From a checkpoint of a small mixture-of-experts model trained on Wikipedia.
Experts: 192 experts in each of 9 layers, 4 picks a token.
Training: a variant of SOAP for the experts, 457M tokens, 3874 steps.
Below are experts of layer 3 (counted from 0) of a mixture-of-experts language model. Rows are named up (a neuron's input weights, with its number) and show model dimensions 0-127. Each number is 50 + 12 x the weight over its row's rms, rounded and kept within 0 to 99.
Before each expert's rows: a language model's description of what the expert responds to. This comes from a sample of Wikipedia text that the model never trained on.

# expert 63
Symbols and separators. Standalone symbols and dashes in tables and lists, such as •, #, †, +, −, /, *, between names, venues or values.
up0:43 45 61 55 56 44 20 47 50 34 71 29 37 64 53 44 42 74 44 46 51 34 52 49 63 62 73 60 62 42 58 47 41 50 72 64 60 35 51 40 42 59 50 43 32 61 70 37 72 51 54 51 54 42 55 56 66 52 45 46 35 68 43 37 63 65 71 57 46 76 52 39 66 49 64 36 51 49 73 45 37 47 44 39 43 35 61 64 55 36 32 46 53 63 48 66 63 45 43 46 54 69 53 47 51 29 62 66 55 10 47 57 35 50 44 38 35 35 41 54 41 64 61 50 56 42 44 53
up1:39 40 48 27 42 29 13 27 32 44 60 42 53 52 55 58 58 49 47 33 16 46 53 47 67 58 49 41 55 53 55 51 59 51 30 57 25 47 58 46 37 49 68 44 69 45 40 27 37 52 41 72 32 39 51 50 59 66 37 50 42 51 55 62 38 39 49 59 46 40 55 54 60 46 43 43 55 17 51 51 45 53 63 71 28 52 55 50 47 53 48 66 30 38 49 45 63 34 69 60 34 36 46 32 53 63 58 36 78 64 58 37 50 44 49 53 49 62 57 46 60 37 46 59 59 47 41 49

# expert 61
Personal names and surnames. English given names and name-ending pieces in lists of people, such as William, John, Clar-ence, Patri-ck, plus son, ton, ley, shire.
up5:51 38 59 24 62 40 37 59 50 39 37 48 46 51 56 33 59 57 37 58 64 42 47 44 48 56 54 68 23 39 40 58 25 58 53 42 51 29 37 42 13 37 50 39 42 83 21 40 72 44 48 48 64 61 47 45 39 52 28 40 61 65 55 54 45 49 63 55 71 45 49 52 53 43 48 72 57 64 57 42 39 52 60 64 51 49 67 60 53 44 39 54 47 68 49 52 41 31 53 64 42 47 38 53 39 39 75 31 61 46 69 50 58 56 32 64 40 38 65 49 39 52 48 43 41 65 52 58
up6:61 74 44 30 33 45 64 48 28 40 28 71 29 82 40 49 36 56 53 41 28 40 43 37 55 49 58 47 59 47 43 51 50 36 16 62 62 45 40 46 49 61 44 53 58 49 60 52 52 53 66 51 59 51 36 44 58 35 70 76 71 36 49 72 48 42 49 53 53 58 45 51 55 11 48 54 47 57 35 54 49 60 66 63 38 49 50 42 36 46 55 45 40 32 48 47 57 46 43 64 58 51 64 36 54 56 64 58 42 54 60 24 56 63 58 34 62 45 56 49 44 47 46 48 57 23 37 54

# expert 12
Word-internal "s". Mid-word consonant pieces, mostly a second "s" in double-s words like predecessor, possession, expansion, assembly, fossil.
up0:48 41 37 42 42 43 40 54 12 66 51 49 50 29 37 63 54 44 45 54 42 47 43 28 42 48 32 38 56 48 44 51 50 39 54 68 30 22 57 45 41 38 37 54 43 27 42 38 61 49 42 34 61 55 56 59 52 56 56 32 42 40 53 41 29 56 37 50 65 59 57 58 57 49 63 54 27 37 16 48 39 33 49 37 37 54 56 65 42 30 52 70 40 37 51 59 52 43 34 42 44 41 57 65 44 43 47 59 40 61 58 75 34 79 60 61 46 51 57 59 51 24 37 38 52 46 49 39
up1:43 66 53 33 42 71 80 35 43 34 49 43 68 47 37 40 53 47 48 41 46 47 68 35 48 67 64 46 45 41 70 42 46 62 44 32 50 63 91 40 46 45 45 56 58 43 48 40 68 63 46 55 72 44 46 49 36 59 44 54 48 62 31 62 47 43 35 42 40 58 39 58 50 50 56 49 41 52 52 55 68 27 37 40 41 36 54 62 53 58 42 50 69 53 33 30 49 50 52 34 64 59 57 53 51 36 26 68 37 68 31 69 61 52 56 41 37 61 63 59 60 51 34 29 36 30 53 54

# expert 9
Consonant pieces in names. Single-letter pieces n and d inside foreign or personal names, such as Ib-n, vo-n, Gal-d-ós, Sri La-n-ka, Kelvi-n.
up5:37 45 48 53 58 44 59 32 61 61 67 55 63 26 70 51 63 51 21 40 47 27 39 52 41 67 46 54 60 40 29 56 39 47 54 61 50 51 50 49 46 54 44 68 50 28 54 34 53 72 42 48 49 51 78 39 43 58 65 42 29 40 37 51 59 44 73 42 51 48 47 48 29 31 40 44 61 43 49 47 39 47 50 62 62 42 68 37 29 62 44 55 33 51 53 51 38 38 34 20 45 39 26 41 43 50 56 40 55 40 35 26 33 42 37 57 46 64 49 73 35 41 43 39 50 49 51 64
up6:43 55 56 42 59 31 45 50 53 40 71 64 47 33 36 41 66 42 60 37 44 66 62 52 53 49 38 44 42 34 60 45 52 60 65 61 34 42 56 30 48 62 60 57 54 60 35 41 54 50 52 51 51 35 65 47 76 47 53 70 55 48 36 68 82 54 69 76 55 48 77 42 46 59 69 73 69 55 42 46 43 46 50 57 52 24 45 39 66 51 23 63 48 40 58 51 35 51 45 45 46 70 48 33 36 57 57 46 43 44 71 70 74 40 37 51 56 60 39 48 62 54 55 52 43 48 37 70

# expert 49
Inner syllables of nouns. Middle word pieces like end, ard, ist, id, on (Regardless, Taxonomy, Arthropoda), plus nouns like design, engine, artist, research.
up5:33 65 29 61 49 34 51 55 55 48 58 38 32 44 50 49 70 51 34 41 48 28 56 56 42 61 64 63 55 49 76 52 44 50 64 64 37 32 70 49 57 41 39 43 30 45 53 56 58 48 44 43 44 46 46 76 38 70 67 44 68 47 68 73 47 33 54 33 52 44 51 66 33 46 60 44 44 45 44 69 50 72 66 70 32 53 48 63 55 45 50 57 29 74 45 54 58 36 61 58 49 61 51 50 74 40 57 94 55 39 43 49 58 60 36 50 45 40 54 45 53 60 49 58 57 57 60 48
up6:64 79 50 50 41 41 59 67 32 44 45 28 45 54 50 67 43 45 25 28 45 34 23 60 58 50 54 54 50 45 39 21 45 55 37 47 69 46 59 58 17 72 39 60 50 40 43 57 74 45 69 51 59 69 65 64 33 61 52 77 55 51 41 52 42 51 68 53 31 39 40 52 61 53 55 54 60 52 60 54 52 44 44 40 64 55 60 53 55 45 49 67 57 61 54 50 54 35 61 56 61 62 56 58 60 42 56 26 54 41 58 72 30 29 35 49 45 59 60 65 63 49 44 51 42 43 47 57

# expert 40
Word-final pieces and kin. Closing pieces of compound words and kinship nouns, e.g. son, father, brother, mother, land, town, wood, Gold(en), Nob(el).
up0:44 29 53 67 61 47 50 33 39 35 64 43 58 41 45 37 39 62 51 55 56 54 68 51 52 51 54 57 74 46 57 59 48 40 41 42 43 30 39 41 68 60 62 45 56 53 60 39 49 43 61 36 41 62 28 37 33 41 22 76 69 47 53 55 50 57 64 43 62 34 45 36 58 28 55 55 44 49 69 42 34 52 63 53 52 57 44 52 75 47 40 56 41 55 34 67 38 57 45 76 35 67 30 66 41 31 40 36 51 51 54 41 36 41 52 82 77 61 54 52 53 47 50 59 67 37 45 45
up1:40 51 50 63 30 32 59 24 45 49 57 61 47 37 71 45 53 50 37 57 66 60 35 46 39 66 52 46 55 65 35 64 24 37 41 39 46 66 57 23 47 35 55 53 49 54 56 49 45 57 65 67 36 62 57 50 62 39 58 41 34 68 42 50 41 59 39 37 48 45 43 55 59 34 75 69 31 23 56 52 52 49 59 58 44 47 69 64 33 39 47 43 44 58 33 49 61 47 75 63 46 50 45 38 57 62 48 52 39 63 56 68 58 45 68 49 25 27 55 26 59 45 40 44 67 53 38 47

# expert 29
Mid-word n and it. Middle pieces like n, it, in, tern inside longer words, often before -ment or -al: Gover-n-ment, alt-it-ude, jour-n-alist, Const-it-ution.
up5:26 48 49 53 50 30 47 45 42 45 58 43 47 34 49 72 48 61 57 26 49 57 61 59 53 53 50 51 37 42 72 54 52 44 65 52 34 21 53 49 44 49 57 58 33 48 57 38 55 48 55 64 51 42 49 50 59 47 49 53 73 79 31 58 59 43 54 59 40 51 47 46 37 36 34 35 54 68 41 42 38 67 62 65 54 58 62 48 46 50 67 58 49 70 73 48 35 32 52 21 53 21 39 41 47 53 59 50 58 74 46 50 47 70 40 37 59 53 43 53 60 17 69 39 40 63 60 69
up6:64 69 18 48 53 41 31 65 60 58 50 36 64 62 60 57 53 69 57 50 29 56 41 46 57 58 39 69 59 29 45 43 58 62 33 41 40 61 59 74 50 49 42 62 47 68 64 73 50 50 37 42 41 54 60 54 48 41 37 38 39 53 42 59 71 72 60 45 53 37 54 62 41 55 50 40 50 50 45 36 44 56 36 51 64 61 80 62 57 47 49 65 69 54 61 50 36 33 51 50 66 34 61 55 36 41 51 61 44 35 63 69 65 69 31 44 30 64 52 74 49 50 45 56 38 39 62 54

# expert 6
Verb stems before suffixes. Verb stems and common verbs awaiting an inflection, such as allow(ed), consist(ed), appoint(ment), include, use, provide.
up5:41 56 53 40 35 13 26 51 42 29 53 70 62 60 61 33 50 59 44 51 69 59 41 60 33 46 50 42 55 55 69 52 53 52 70 39 49 47 53 41 44 46 50 43 57 29 59 40 54 32 58 43 49 57 55 52 59 54 42 50 25 26 51 53 62 61 49 21 57 61 49 47 31 60 42 41 34 38 47 49 55 61 52 39 53 84 53 52 50 51 50 64 58 56 11 67 57 44 48 47 48 50 58 80 62 50 46 38 70 56 43 48 67 39 57 64 43 37 39 26 58 53 60 56 57 48 53 43
up6:52 48 63 65 69 72 64 75 59 49 58 57 57 50 43 42 41 67 60 49 38 54 36 52 35 45 59 50 54 62 30 32 58 41 59 34 44 32 61 66 48 53 53 67 41 63 57 59 52 72 62 42 60 62 43 61 64 46 45 48 41 35 47 39 36 59 46 44 80 51 56 48 55 53 39 59 53 46 36 47 41 53 68 27 34 38 52 69 70 50 75 38 53 48 48 71 57 48 41 38 42 87 31 50 48 69 47 44 62 43 61 42 52 67 45 50 31 50 44 27 40 40 70 48 55 33 62 51